Experts of a small language model.
Size: vocabulary 4096, 24.9M parameters.
Experts: 256 experts in each of 7 layers, 32 GELU neurons an expert, 8 picks a token, a sigmoid router, a shared expert of 64 neurons.
Below are experts of layer 4 (counted from 0) of a mixture-of-experts language model. Rows are named router (the router's row for the expert), up (a neuron's input weights, with its number), down (a neuron's output weights, with its number) and show model dimensions 0-95. Each number is 500 + 40 x the weight over its row's rms, rounded and kept within 0 to 999. Numbers have three digits each.
After each expert's rows: "mostly gets" lists some tokens that are sent to it at least half of the time; "raises" lists some tokens whose logits its average output raises strongly, later layers aside. This comes from a sample of Wikipedia text that the model never trained on.

# expert 169
router:611459482444524519470505523525443502566423502437450514551492494511441557527524469499496419520488460477539566499471454530437557472531494473546531506494480476449494507568412518544465502456526427519581423477543503504428519557510471511476522493565565510522507508479466471489534506488502496504
up0:546533495443506507445535453421417454477507518516489536473509530515496500515538559494492481499538544511481537433487565464452474508553498414424513523522500506405472518492533584414561430464510541490537487474566505540530462461410487412397529483566416546527490516537424437540513512479471479494
down0:498525523471490492500511443440498504505487479520534516481561539491571524524532504537495569501506406452444499465510504527496502461486460496510523557533439423497463476441526582523459542544534625400533598559526499521463462466479432527504484499441525494465482472519530508488489563455568529568
up1:511424482455543545467511466478489444545509479553581479511523504526464503447491492453492437545480419548549509521412493468477443450484466476503574542571541479484510493467503563461442483447527450495517432489539443498479455520504524493456542514517518520485514506495511525543484464553479403477
down1:428492497496464561467544530502518473470473527473519506495444498480547512467524504526461502536529542566539499407471480514508469481466458559519516465469557528433544472501574494534570514494438495464446476548469501500541492483548532457537564563546438534453479469525461473493517509493406474526
up2:535455455457526523471558461507492474489502556466526523487551501521450469499512504529478485514488456539513533469431520492474538438432474459451521528498526466541476444533531566512466482499563432535531410457503467461591430589502538483506568552526540477503531528498506507477504463509491492494
down2:481554529482478529470486488523577510482416501506490540470489578476492522403486516564503593482448457502541511503504517539498477556463420517488528529513560520399564479542605463533535553537450439465447467478457524470516459511499531452526522543471466541498441560568519481521523506452415466495
up3:553481559487475490509548502482473537457488551495477449516547554532447527475506464439523493522465541511522489471571489537502523428496431477545541475561481517491386517462425500556485448439550474505507529496516469521490550573502493489523523370529461524520479512555505428439528561597417496491
down3:572498460544454542487530500520511529488547534555551639525434439462516494495501491486447570511488477476432464437506534588529520428460555479508502526553478464504543536561501511556512458484477469425401428517437489494456489493531364566497518522478478476498510532478529543505550491510559487478
mostly gets: "ue", "avel", "ade", "att", "ival", "app"
raises: "way", "a", "ev"

# expert 47
router:522431451466469479486517525500483420530472487447468571519510438514505516458624545536498459514432406445531566541527549459479503421509516453590528514461510446426506542520431530451495462454524488561591451506554426511522529549448519471492477460523511448549416515506443484491534548469479537495
up27:479466507454476580466533497489482445479513506539503525536540459494523485462474545518469520479475510500533419435519508516507528559456513452460522461457460487503494515605493486408553406487482467538534574493530450440504434459491539481520525550487472460488525553505462454430542486503547432555
down27:452467544480527482491538521491501501499498457458520520417514533504472553573516457482537539532513426516485525495485498531535511520488509481492478494480461465507561503382523543525540449521557555551569528459508484479548547515513476505466541548522446486469555472502512588464517552521536516506
up28:509449508501472442527573519478442428475568520488508509493474487477529547597524577489522514514428450488559510429427534559490491450517582479482559481483526504500502540450432480502469441463513491515564489484520458472481459565521548414496499441534484576543495508438468477566493500553485498488
down28:457482486460527505491510548566483458449508470578515411499418476503535529438555503476504486526497449529481493596540516432513521514447551460454561564492507496563535497470486413549466498501476518519480513423469509535548518447473482513510488475467501499411535503476467557501499484490463479511
up29:476470528498496515504554511480491521448521474478476549486547524508510577497520500517500501493524466478499495493494517548494543422538517482488433409521425504521546538492467516481488459497458501502532482492544449427550557421524534501530504485514572534412450606486494487439594493460528469549
down29:542559447467639468514519515550540443452479507453505473475452432455478459581497480451557451484472496505521509452500468439518486540511507471473566468491485486433500524545503490554458510451541550552480496449425449504554547511516634513482513476495473560452495462502461515492471525446574499484
up30:519512602474462473486473503496511485507504464452550553580483498499508537542484394573543491479555486487489528483442529493481509487487539476510536445466482516478588490436449497490510503490541470539531483504519500518509459502518480470531522522491500508424451549443423540496549458466494427469
down30:543491477432531526517506467565464436482430525511466466509460417489463479488416490464504512418620575493534538506510498518514462564502496513494432510389529435435550489523589504442469548543484450490474505534518474519544505436533562500490461428505530475456462480606480487589470543447525469492
mostly gets: "ig", "id", "g", " hig", "iger", "epend"
raises: "ative", "ate", "atives", "ous", "oir", "at"

# expert 188
router:547452519465459465481454494423465427492485492479526519538491459530477556434529450530501476534564508426610422539497515483429514519514576514498557474505521464462503554477453545469543538416540424482577469501560492552497445549521521391555491510524449499563519470542499505488477467504469518498
up0:528467520563427478515478600519467446502460466540503504557440574513505516524521446508509420566510517422497517517523433448490518499531582490537563487566508507521531516451501507474397518456512526559515497477537483508464533429539496467465531474543520490429458532505500449503497532493523507535
down0:487400471525515484487511519464487537510543463477489563521476469461468554508537556469512548486527512494484497508518554533499494457469553501485539464508502496532460574445536474474531562577467426455501460495517582560496499496445539451575534474451508479506546591534526560555456515512528530500
up1:559458500493525468482511534520468480597557494478533488520461516533508527495586481494501514560462514508536570515485567515453506508535529474567463493481583526536511560519514548474390546460478556519486496466498493538501559454488504495551494454530492498490444463582515454514523509456513519503
down1:529374482452501554466439507477535536484525546470494483495504515537480439477484543539470547493519511475490478536510488490491467554529548488550505470489468521554452511537539486528467464574505480454479497484468535520410538463495443434474438504497474463499533549487486539533447508514541537537
up2:500531553488528479498471501482453380491498515442510547507505421564525535446487487519483546493480564448536462499477523504473513417399521531443504488449468557479569511558438538496584477487501500446501500462496474465474525560492513427566484507484524532568497483512507507522500443490488396484
down2:452402498461499486504481449544539469443511489596502461484520588398519484484515525513490530422468518508480572578546457502514488446494469514560531493556523524504518477499500549509481454455534503535531465438513589556517430481525546417594549416556462492492453454468517468526490535466534499507
up3:510453474479519523514504524453502362465534527534528489562492434477471493449502436458528531485523480482509498521409463515526504447440553490431541511463573542553526571479510542465440472467491482480533475499512426457509489501524554434512579492515474496485514500532481462515547485590407481506
down3:492487530426470554486479488517482508469508465527448472500559494470453499441475490477456499507441482515533502566561507513544509521439562509491509473575457518507492524498471552496483488473489431457540492479541582496510392504497525495509535480514509414504444551427535450495461502542523581535
mostly gets: "od", "ut", " War", " out", "ud", "uter"
raises: "s", "en", "ed", "m", "-"

# expert 7
router:573472509453516503489515491462465469552524485426560549473515483553517546477514512487433490548452491394524507475531463496432559503546507491518521509584552477425477577499539499477477445489530507551559449425523496551482561531424481441495482492581472526502487516505475440496454509471515476510
up1:510530485464479522474577462467472462465539557488540538530500493620499483452475542421455466518480509481566496457506490561466520483473496484465455547551487444505422498594495554415522453456559450546527461440518442545526477516508569537492516473534483452485454525487515464429483544557567447480
down1:528445485476446550492494562514512515484558467490514520522544502464560493468513539442464492458494479503542529459453538489585414539506452488460445451530556469459575486475414502477604477554447469472506508497582562532471523483483495515579547456475526541499510530531555568495416446506467455482
up2:491515522482478490504489414521491537452493587496485498472535515589493513527557511503531514472502454475429513422555480546460497508485569473531570526531576449477463493463509566495598539526531444527507446490507435443501551525491508463494540417558421459531410475493475486506559566474510497499
down2:515486494541569477500505514564457497476463503483463461469503496466501563465495530484476539548481434384560481515446486511477502431491537548453557488450441510474490415412459514475565515571443474495543473468495487546385512521511559484495543454523551447477475501515561508499509529491578496513
up3:498544524448509518520547545486567470479483506496498403446475488485500536528458423481533514552515543484579467493538456550494526453547468519481483551515531499450477521577551519491566461473506471432534549491491510502558509544493508446499483483486485463558544492549417512443461522467441491529
down3:495443536512518483489475496519573472510562485565462519486527575511577486541490564524506492479481479430416556488557492565478563459515463435485514627595489498561467506473510539465494548481525477483510525451519536508475542462502427477499522532489448518519497476459505524495587458473473502495
up4:486516404498520514533545505473511421559512455547474508473536561483512452539520418523506537559531484468582550494479518561487595486559533513375521528508484538517398508535557549470546476441553510528524554434491536426522556541489537443522474561479478485471568419532415508508473465466493525443
down4:503502514430508488484508530445523502486516492569556493509588460474537473535439503551481484485540556488458562538567439515550527491552487485523495573534474489540454466477499522533462542482512488481517521440492545474469489497441488429483517580505516471473441595458485523491529515577502438518
mostly gets: ".", " .", ".,", " #", "..", ")."
raises: " There", "ually", " It"

# expert 156
router:578456472433504551490500504504496431516453489408499545507472453535434538421496515551512516505499500471549474472483501505386539479477522462543442512528542460451504518500480497513469520492502563512598486419559440491499502508518475458532497494510495492548462515480441479553476505467441529517
up0:503467522496494388472498487471455479575494489517496579549442441503457575498582551513488490455459482422511433491490441549442516470510525511475504572520516499446460471458532454532491505545460565492510518417524475553557532480536510466514418497497555519483440524492508530512512562438466537413
down0:470571477449474393474522546543518484485535433499479480515487616485526451494523536475583537524483477478469534514488481497495453559478476510571476541515524530500531575486490487512519541572534468472559576517494485457497522503539474444484488512473531484426542611491544438542477520450464525483
up1:521454461447430440517472484432488483477472537524495539470490480560473517446587519536515492536474572468483467469575465482496541545473592469420491433454520507453585493527522451507476509482517502595515521504522505438500481380490519442567496574485444493399499534458496470494518504551524538500
down1:444469437515469487479508466518548556441545517536432477416517515526500498475593502444520411526484460478517500537508502517560543549496509462433501447457498391543560543526509457541501513549473477461476475506479512433507525475476491472510540453492535461467492512439514476546464488508522525518
up2:419545458521497486529505458422470551551506505537533494537500539488543530450501540527475484434568461512496552470482492532520487547588536507534502440557428539477572437466422534479489511569470509533517514456502481500494533426498580526477544473527532520478452530538461457525507532448554485525
down2:483519469497533489510459531517522546441429429464525503432511434439513531555551515514444498474462503576446507461571496434489499545475477524475459494560512494514531438499556519476405549565426505496521465522547532490477495537457504518485462498545429487462529551413503486464528503477536487514
up3:446428465465484515537490429498497509484479479443529531504548519497535508415472493517608440556555501471525461509542484437484509497488480460532477444471538533498540460465445501536544544498520504504506503521484524487494530499495546512500436556515498509411420515481563492480448383536526507498
down3:575479481557503562493524465537471487503552555541479529555432505550540462496530511573487408492517444515520531539536467537490525436453493407533504547502496455421512494517515562501503523442521448516489517541504465467531496420506462520475541513511484502552512540485479576499506519487530519467
mostly gets: " C", " P", " D", " O", " J", " G"
raises: "ater", "ed", "ly", "ast"

# expert 42
router:505494516467505427470499503469411442481480496423442506493524485544485572503536522507459468487531451402555518519489454543464582527499485522445488478453516422475575466495503436546459524464571511525552429438562462469461516498457542510476516481526490476451532579489455491503550565560494530505
up5:494500529403537437491468424501475504578523607467481461552473520493473581437473528563553491487544468507491490496537497531461432450508459482578589514465476551493558484522532488506557478490554440495533457518529477575508475625488509450565419466533529494518536546532459442453535514495427472489
down5:521540421462487555505466553427556517520508456540457570472515502445532515506496503548416434535525554491447497476504471509469506517519531545563453504510501465512474559449555504428472491464495528398522470433522535480505494469513499504433515512572499496498510578490536576484479539461537425485
up6:491535470442444508452485514564489499537485489485464439459539499477453484537582535520468487479491510513574532388470550509457591462454460481613531459440474452491427434548455571529487527530512494580496460467523538471581474498429539529543495513511479532468508430509491488499515539448492509508
down6:502526505500484415519515508490534479483444531508438476382515475561576551418488473533469477540512511484452541571548512538493570481529549408484559531536420478547440531487504483577485469583476480481454499442555489467430547436531539476479538510521542454507537539510476452503534473436492567500
up7:468514551506497524458500551497517459488469483493507453543467544556456458517530462407459493539510541445475531492439482482519585487612584466538486498433447524520476477473487503497503529467523525520539486471527449582492502476522452470400512504516553480480539509449547485532416507496481514500
down7:448496428522532502507527507499508490535506580419471466469426540495523459516505500476500483580453508509481477469535505483500569561482449427492503478434526462563536506452530516547435499509476533515526488461458594474518504532483530528589553464494464480497477498533491420481498462489523512507
up8:522534485559461519438554520426504465565477445506518440461516514542560518496474480417534499485453567515471521540515604508447509502474502500499478551521574511480535533506514518472487466452462487496519452495509459499542489519579532480510488556502494457569517553530528400497481516510435488481
down8:440497540555543443476491516481442435481522471556566494540601457557439526459418509465528531448511514510548560448509480532531500474462531515536586494533502510481514425471397539484561494479520506496515529548483478540479456422451492478565549491502556470504526560444474428464520479495528528508
mostly gets: "or", "it", " MF", " cor", " Cor", " port"
raises: "ious", "iz", "ter", "ised", "itar", "ier"

# expert 146
router:531461526486473417467507483456483472539478485476457573475533472509497579463514546499496462524478488428485421453535461483456474441481492463478476535526494397436430553522470488489567480481491492462579447467556487528459447526493486453491448517565473530574441555553498497447514464466495478498
up0:552507460533505488508474540477449445508506507579537570448438427461539450480534500576518544528483445455472472427479481484485481534528521533477477450552546501507507518485551503461619442537497564527522505468499400467493480399500523421435544536513461533464481573554503455500550430445509482521
down0:427534442506418498495567503511467510487499440453513545503546506487507437527503473495515445526530543506515554462506516485496541486487507441512463478538497491582569539453492543566501551521515564511478544482503535508535538545476399565510561425500449422563457545434469433511495470527532468497
up1:569530570471430526501423493497509441510520484483487539477526512439558545471473407511515557496593458479491533485468538521495533479521468533496483487527468505490539507476539539513517518474486573495519454458510500536487520568527524457502453486537468514575451523508506486503600431428460515534
down1:503554504578433532489396510495465482530543516527575549479497509476473538597464475481487534434453448448491583445550554527490476435489531517540524484508509538575531500519486587491500483459486464510499479478486495567493536582485514504509539548508434452494459504530536511536463470518385462501
up2:518551516482475439496574581477467477569514511486539427441506521453527522423530412548505477477474592491480521486508529570490479538473517421509558489517541533494472471559517494462525498454498511478493419506536511536445524471504501479538550510571538502503557512512406401457489534505481422518
down2:507412500485484504499459500464514489442512626493488476454463436480557512457532462508484510506502522567526508484467484527523489606524455434485519513489503465508437390529509410505486497470439414524487478524470502451457477430504555517473554545574538489516468511467438507504544454516456546503
up3:477506517489479575488535475496500563476543490529511463537523507546518440519545414480478484496511484463446574448503492510502511460505480518542451464432458459455462449517542545457517548492434450498532449467508496486502484553477514462523496480515533433494531518575461461418499500480559579469
down3:458498538565561537492586522456445532440554498490575522521473519527480491593506507453517492539519498454514475509550500451505473490470531522544540507508465492511514415514492492441553577459516483400536512537591527519442518498462550504511439468536456471496503515431477619484551466484513503509
mostly gets: "/", "'", "ł", "l", "’"
raises: "atives", "ent", "ations"

# expert 59
router:484429507457532467473494470478468493485543529490533510488507540497457549430579502448525464547429511489557438542508475445421586523454508458464521496557509430457596408464456504484448486508528493561554407447574465404514451524531501489459497479535485522514488573530490492540519522492555495499
up10:589442468472450483508472447538463531545509432506551488514484453469439458409454525469482462478554490453483532558519487426461571510472447464558553461651518508490504514537500555465468516510563504505519437489544491494535416472483542538440459564510547464468472436512497509400516539414444509481
down10:490541441505513491517495456507495540505471511461478528560501406488512486388513514511477567510509512555505510519450435480545496486485476500485435459491480592450541522583499494535558505455485531490502461539445479533545517534501465553574451510499493468456485459530507568425534564521480519494
up11:493501477501462373470511574440508453467548454487503539543519560527448526513538478480536449565437482447497435524532444506499539425534492456518511467497590469465521478461507489500478485492455568522513484475530520443445542415503547471415475479513567543501488571458461496572507514505459514499
down11:437522513487469514516488535522508433480538547507483480534519537469498496514481476490468522564525498452449503553537569420432507509388434488474538571464488494539535498548563449517567542491514492544502579552546467516572522503490462554533435483460483468486554533494492424413528474497468483462
up12:467470536503582501487487512487488484527446502473509490531467548504514474514573438502502497465425499496527538448511422521449504572524562498541478509505606462516446479501582475532528526493495458490527546478531482496532473506505507408514510428517512470548495552478429508553452505509442467488
down12:463571493462538531490523457494516447573561562532497515526460452482438483488490533556455563532460547454481535456497582523552518487602529528482417499570488461527476570536479493508557504495481460487464407502538534591538521537513524491527444512480459517510432473475449509454515552484412513476
up13:446505566499516528487503534496528516451515495536483577556488520519520483549530472451479505549524475537514494455494421532520485537520560492446475503524494501526416488499538474530463511413477540525510506491526406464552502513496516508469602527521469457475467496435475509417509517497569556527
down13:451544464539618506497492509501522481453454512419537491541469460449443454520591502449514467506527535459515469533479523469525484617508504458451473473489516593457561436555491447453536489440547548545426499494525544539511531503512563480509509522561535583539549470490503574438482465489474477487
mostly gets: "ot", "if", "act", "ect", " MPC", "pt"
raises: "ical", "ician", "or", "ice", "oc", "it"

# expert 35
router:551438470457465407449498491494471445539498445452517493519521511478485528497556524488472432574507452528441494499451479502441477507525480477558524489508494516468510524522559556475451434496531548531598439465568470508461525481523458491505489549517461529559494505514517518478502480483426506476
up11:472494505528528497497498473512462450476518451522514482497547527476483470525494487486532511504511482485572534469510457463491536460504487505509412554488516517524525491461512490485564458560487433442517552502528530497484481510526513484533421520497540515520466521530530409527431402515453550510
down11:452542482496484537480446464513483529593534512564453489486496537489526528530492518493482504512421546456503511465508538474504492457460499556487455474539438555555506487553627485559455512558563461528459576527525477504450471454474468462463418492514395425415547533491588552499518516553541580465
up12:551517550436491450497516468550508554520533509461445512462540521481443556541468501501474515518558424508445513434436439473520501492511545474556593387520472540497469430465458564509465509427500547538545475480524519580483581466513430521520518509522490451475445430532546510482509501472458520507
down12:471454513556530470499500476496540540461434474543522474494522497488521551521535398493409493447459531479436483480512476510475464451514458486505511482527485544542494567475533491456548473516492476494494483560514474533484486454518459482530526484581479536537451505483469472523483528501453529493
up13:576412490527521428478525485501446506502492496527546588475484544524523505451523540469452437480493492541453490595486472527440502529502523457525445501484511510513571606576513569475459483540520487565480476510529457442527519437485502464433548524525536503510544513490534463445485498477446462505
down13:550456460540513447518443444514485506493458565479471532549523507502427483465515514510450533515520469565528471473543462528544477457477467527488462501571544546476534479523501517525483416493561492481462474434596482552467444454471482509477505458539569520549519539523622520544485544479491548490
up14:561459509497456537492526509402455447520495469494514490432527497490490484530467498507534445549537418482531542496466538620514500519559551505520497462613483445503457512497480503518464563523545538508517529512526458488553468530566556492543524440495538542491533444433451544424594553504457526486
down14:542522487473483487471472532544542539527462548474457467474518490456523458526527563491458482515535539505521492505544441452465441488528521561421532476574516513530466469561445500512494565544521494463524494463485438458616521531560524416445473507498511512461483487510496476474504514487524413507
mostly gets: " p", " o", " c", " occ", " le", " col"
raises: "itation", "l", "overs"

# expert 206
router:543503495431450527445499500451462484528449525455479563454522530541483571476525488465511463495542494412503452474502447600489469512533569394480523529477526431413483487448442443458528508476521481529577450509571506522498493478503483531395502556564560488443527536524465476468523546491506485498
up1:478517537479575547482520470400457442511454560498501556451546469512491564487567527549522569484545525470511473514464485431466466508464602500496486547541583481443591529416423411486557500450464482492507494505515480504466513518517468420528499574526497513488456560457472484511488459522437501436
down1:427500529472549436494567458541531498479511521540518484440542583516483489525474539418452491534450460470481488525471504479514465456510493540460508519541472522535526460570510587502491544599514518453496463558547437452557471491514516496503532486485480429460485467408527415585463497491534432484
up2:535553491491498449536460504525523446506519451490517455531462508511450475458483423426519509488458631537534469550462503479512502534538479539479494468470442526467469475497485511519413497497494545539532523455540506521468497434485533485489563532488520459475579458460511471519496537427520526468
down2:517531484539421497515474437477522508523511521418555498482481501478550546431471553497482406490492527562518439567571484522597430515518546503497479439442626508560458489498514499560497451515507569435476545505481491535479571503579540504460521464514514484490577417466464571514504458516532500518
up3:532529489483512503482508607432495509511464468487466504477509564446458499663570454542521516522546492464524522526493468474500510475503493491467518508510561468488458453496524518486446522469469555526513557493514552503477576494515471476424511461518564505466461534501393474475487526508480468517
down3:421522413502477505505481452524458569516480490560461541551480535488445480531516505496538531534531431465467527462535472523537557512481478510475539474446514460529469555561525530497534417554491513490498534479536589523534593575439424462552486538504403547445560492480515443519437507493493534492
up4:468530497496518529485561537515531469505549513541528506530522517490506511511451493597502503503524496530531521479438533537509515519457516519435499453496421534510543603440487542505480484531477482489500503494513477468496471436427559507507504535488468579434535475511504478507547451554472477430
down4:523502519521484579496508494506561525479546487505469452493489437489485503457475492515589513409498405456585515470471455488506442479556497532562566526450498420492441469525517539477456431432553489494489448534578459454538406519622541612484489446484535465513467542570541515555517580456482483484
mostly gets: "ak", "ich", "aj", "ach", "iy", "uch"
raises: "i", "is", "an", "a", "u"

# expert 106
router:477445473467466467452544490448454466487502483484506537452554501538528528472520557484537445495502513485473442458492571520478564427528499431531438487480564439471551456528476522474531404455478485529571488494547493521519508467522475434574535446523512503565462482536466487513435492434441491499
up0:503466460473431436482449498506438491486536506495504491466485516630515502508546479532553508497510547501489498466457528450473622540446513460443525493490450534459557441550494574464485486481537437556518502478516508417531445457508513492520553541517526442409585506413523471532455502480556556493
down0:503506489438499502481500528558564496475531546447510522505494573432559543431463531561516516510474514528508435497487462502563465440501471443518539530526553505475426623481564459543505531555477485536471538486462509553452480461530462449487557483522460473587492429445499519507501445459571481494
up1:510448495493504519489595496461467470438562487506529543485497477483528471502503428446484536522464454495534457478508551539511552481529543464472470568461551451505541501531505445444494456466498512537543449514513479463437424587569444432504585526526507456508494478513460506494497460553498497487
down1:462475483543520467505495598408499451542394446575482501484528540446457490541597549399468542453589403513431531501549514466526536526496510540510551530499510526504480482498519589496488417523516511579524517495521566424535426515447519502507531509510523526483505510481511453477491518533540453497
up2:554509483493551462487473492541495421561464476469457568495459519522488506561502523519517502498439554466481468526470527500514467565497525500420553526478488509455494535505554383504497445515500539498518523452528472494541447522487456423513475594499532559580558597391450507520472438471514463456
down2:533528524478513519486525504485475586452517491472570516515499453457456463511472532558468518489526469489516554486500486463466557455473559401614485516480488455541483448541580414520536502480470487505583516541561483584507486530472472494444459462523444531431477485466465512593565470520493472493
up3:429513451514409502510514502489494501518510450527610488567468458508515475528465538500465494464512491453447533494348485482467482506523500474483483477486472493539433518434469570484568546532481507542513456460521546492584452497534573474425540548512454533525604503530494509506536467558431561530
down3:496520520518545449504512459471520512477488523561574412459511443456521513579492479438492447488550602540563443551572524459414506533438450491528497532482478469525533531496520447481508515466502488583483481471529485535508441492495540481467462455538489488497495494577474438478505567500467478490
mostly gets: "'", "th", "nd", "hen", "ith", " '"
raises: "ability", "ia", "s", "arm"

# expert 78
router:526432524466479546571542431458437498515455532413492529476495473571421540517501507540453467479518448419502516491484532491377562489516490477510543458496556405442496489528461518500506503502490477547602475447567484494494450505454507434453505470572449489537446494450471492519488458546494530444
up0:510502480444517427464530486395474493507487480524518531506557492500500544481574539491475480503561436481510499436548504473511522573461533390527572488589509502483442553517460551500471454536468522551559499460594503470472474518452489520418509510559476509509448519543455531429558524519514447585
down0:460491510507549458497528484514498486569442437504532451446533458477479530538531507563520413492627475529502523541459466536408467468403459549457422465470494441526536496523557482568487465551470520527543524410522495442492586528495558468553509467506507569478523499486519421507538460526508475488
up1:463550503515523511452535436517437501472561481501479577443532476475488598465470486531413513546499496535528547502377540484529468529539545424450520538493480493542495471580481533440511466556463525514559510493552480493532458484523467512484468530554505515493493525513467527496530490469454422478
down1:521463509546487480482523481519472482510547517542545541527473517609543489497540485577570518455500451489443468458480525493518519423488501488521540550528450436580558450474451451450448516488461448523501532569463466478556519508502497525490519458471502496437447512570489480506548508529536471503
up2:452488538530419482490441455510492505521513482533499495514505556558487578436534497499498470531497550469532537409525493504486508548543480445528522472574506508502532465614468532504542465481560519551545391481547491561520471465541501484477490466506485502580495565523500480486568427515502463493
down2:513515463525490492528484518531558515477477498416494456513556506509486550512500488520536414597529551549454471533545482512434479467469447499481493547540514445601480509480488500534502544532403556473529451500562450478538529480506468504479491485508480571504487435493521476439484576416570532472
up3:548496461452491520406509468461469461472476493489546504514560489549476550513497482472470440562485472478511529447446509507444513492454514459451448525501461497480459554490472504506481455506541601508527456456559476540464543498457488441461478474545520520538493580554458497458487415475503457487
down3:492534499549502571545509442473526553487544497457570506483478462592493474566505471529515509500518476541510450488517534570470523474457451510445515486480417513570463404447511480520580484502493455498591546488480501475452533517548505477548544529534434499517484474501466551574469536491478423442
mostly gets: "ud", " jud", " Jud", " aud", " Aug"
raises: "ement", "ements", "ious", "ions", "ulation", "ional"

# expert 53
router:564460468478395521452510517493446439504510490449479500497454518578405508515460497527535522541529428469462499465502458484452558487564447443518508477488607513426503532549504476492525430481527494499587501395534460534470554514441529450448482431546554514496518454509485465486495536429476492505
up21:503480562482500580512561459496453474444434547468473507481514551598416531528501482532537487504426487516436519414535438550478516535532539455498596483570501513477541499418441488439464564450496501512530549540567523468438443484441450540528544571539516452482531474495505497494553533501445452496
down21:491412493546490587516507461470515495539492475535500594459518444464507504499466460500496496421434457510472505535500537539459561466566465557528558427556516442510522478462594499453510529544437481471454487518493514589439483574491454482465581552462415540504455506480523586537498500457532454527
up22:548440505481440473508499515469443482530448497459515541481533561537460524425470468535551542538510529504443408481550439396500567510498462468498473470501505472420519612562507561522520482465594514483538499460494467498491572505496519478571484474520500567442482485506501539470457506450461437475
down22:445488522509482532523423484501537462513562505501429452531526562489468454512422524464495544513478399540464536509445499444525425427550459498496468431464579504441526428453590554439531525473457532388537555461535568506483504554468481501489469512505494456535500498443535479526534478475503493496
up23:565512478499456505507529445422474464427522451502530507518495502537461500543482512517558501517472515526466448430552469502500587499490478414496529510561628552411482575549456544465475399535530451498548505500531506462509473489464462510583514460497558486522494481431500500463493482433490525477
down23:509591472541564531461505413483440523518438518488518446421494505462464532566538538463489524457534539522442523467516484480471487534549441578541493440529513614471486495488529493473453481454477562550576523507488508516566483556442472515484457534503470537509454500497522526524476520503557564542
up24:496481451488494560468501538481499413482534550496504547512594516514436486505478524440516482530469511488536500458470497537509475515529576489413488491441498528503425514540517467527540471435460488472525455492509453471477543471467519451430559443524564513463548497498461498436444551565479479516
down24:499538503421481472484458522546439531444553493530526455519481493552551494466535576529483397502504505558504523503501502474443457534554580448477511480522452585473476581522497546430487477525520596557488543539496438495487552562563544473543577479522470509460524601513511446481482451523497472516
mostly gets: " M", "ather", "ena", "aint", " even", " wife"
raises: "urr", "ish", "iddle", "ust"

# expert 114
router:491408596476471490471559507455431462504458491436457501438499524537489545423547514488448500423566480405478522476535471577451528477496486456506554482523487451497536498477490497465526496513514508576547487439561470534470456507493471479533511496544424550492511543548480491551505464503453471524
up0:495514525461503547515569490534477419474493559474580510471510479440482510526501497556510492498527492447529501501476459526502491542545540496461536421482494505510506547489454459494510414523502471544542551518518461517464462505508509493537536528535407545523514557536477503479634460490525476528
down0:473510545502518481499519503474485505530559549573506467491538532535494486486526518561470479458540517444511536519465499506457458456518435551511430486493516506508500593514472427522457544523574418496529516501606459479550474550522487482534505392531569497474465494493471494451501562505468515513
up1:485516515483545543471519458485536536535411563473530485444468537498520510503516510467491533515445546495475498471442585481497482446477477494464518560546526475506485475428514504559477514548525580454504492482508496431588505523495450503461501485510495546484461523560436482510485514527469477552
down1:482516534533483543505489486508517522554534447590426527507505542445455506515535477521531577396524458467476440544559545463498521565457533548494529454463479423454589575481429594408499586485450523516517509522496548514576492514531472479543491489483459461390507559520453478500460510577443587494
up2:532465474414546520454535537452502459445530548489477480557541469533520535404512476542466496501484514541497483492514501483471537488462540405542501515445633502498489492539511481414495504578488535519498509535508535505507486479537486466494516426493493422560493473487483501569469475597428457494
down2:543456511434454597489467528462498436470484487516480496560536475455388466566526465516545460472471464509520530505536478452525405563470486487486522495514514486481471398489547481501565536520527422507553500539452468518502479507549438517550510438455482460503473501511452507555590484481497489465
up3:457462505414533540505538484496493496489433514469505523533513486513455510477423481486466530521495477459485502483475541574500484476524519475449454438466517476438447527505436470511588514460485500457520535499534454519468496554497481399478524504510523545542518559475498500411474573429457451531
down3:522457520444544499459487548493494430527520563554506492531437537491426472535471507477493510483496554495514434563514483486554459522488511482507556490452503470490473538501510588473514506539543588502477544513517465503498500464488447422524448491491446536452485434452542507555431498483578548509
mostly gets: "on", "il", "ton", " John", "man", " Con"
raises: "n", "na", "ly"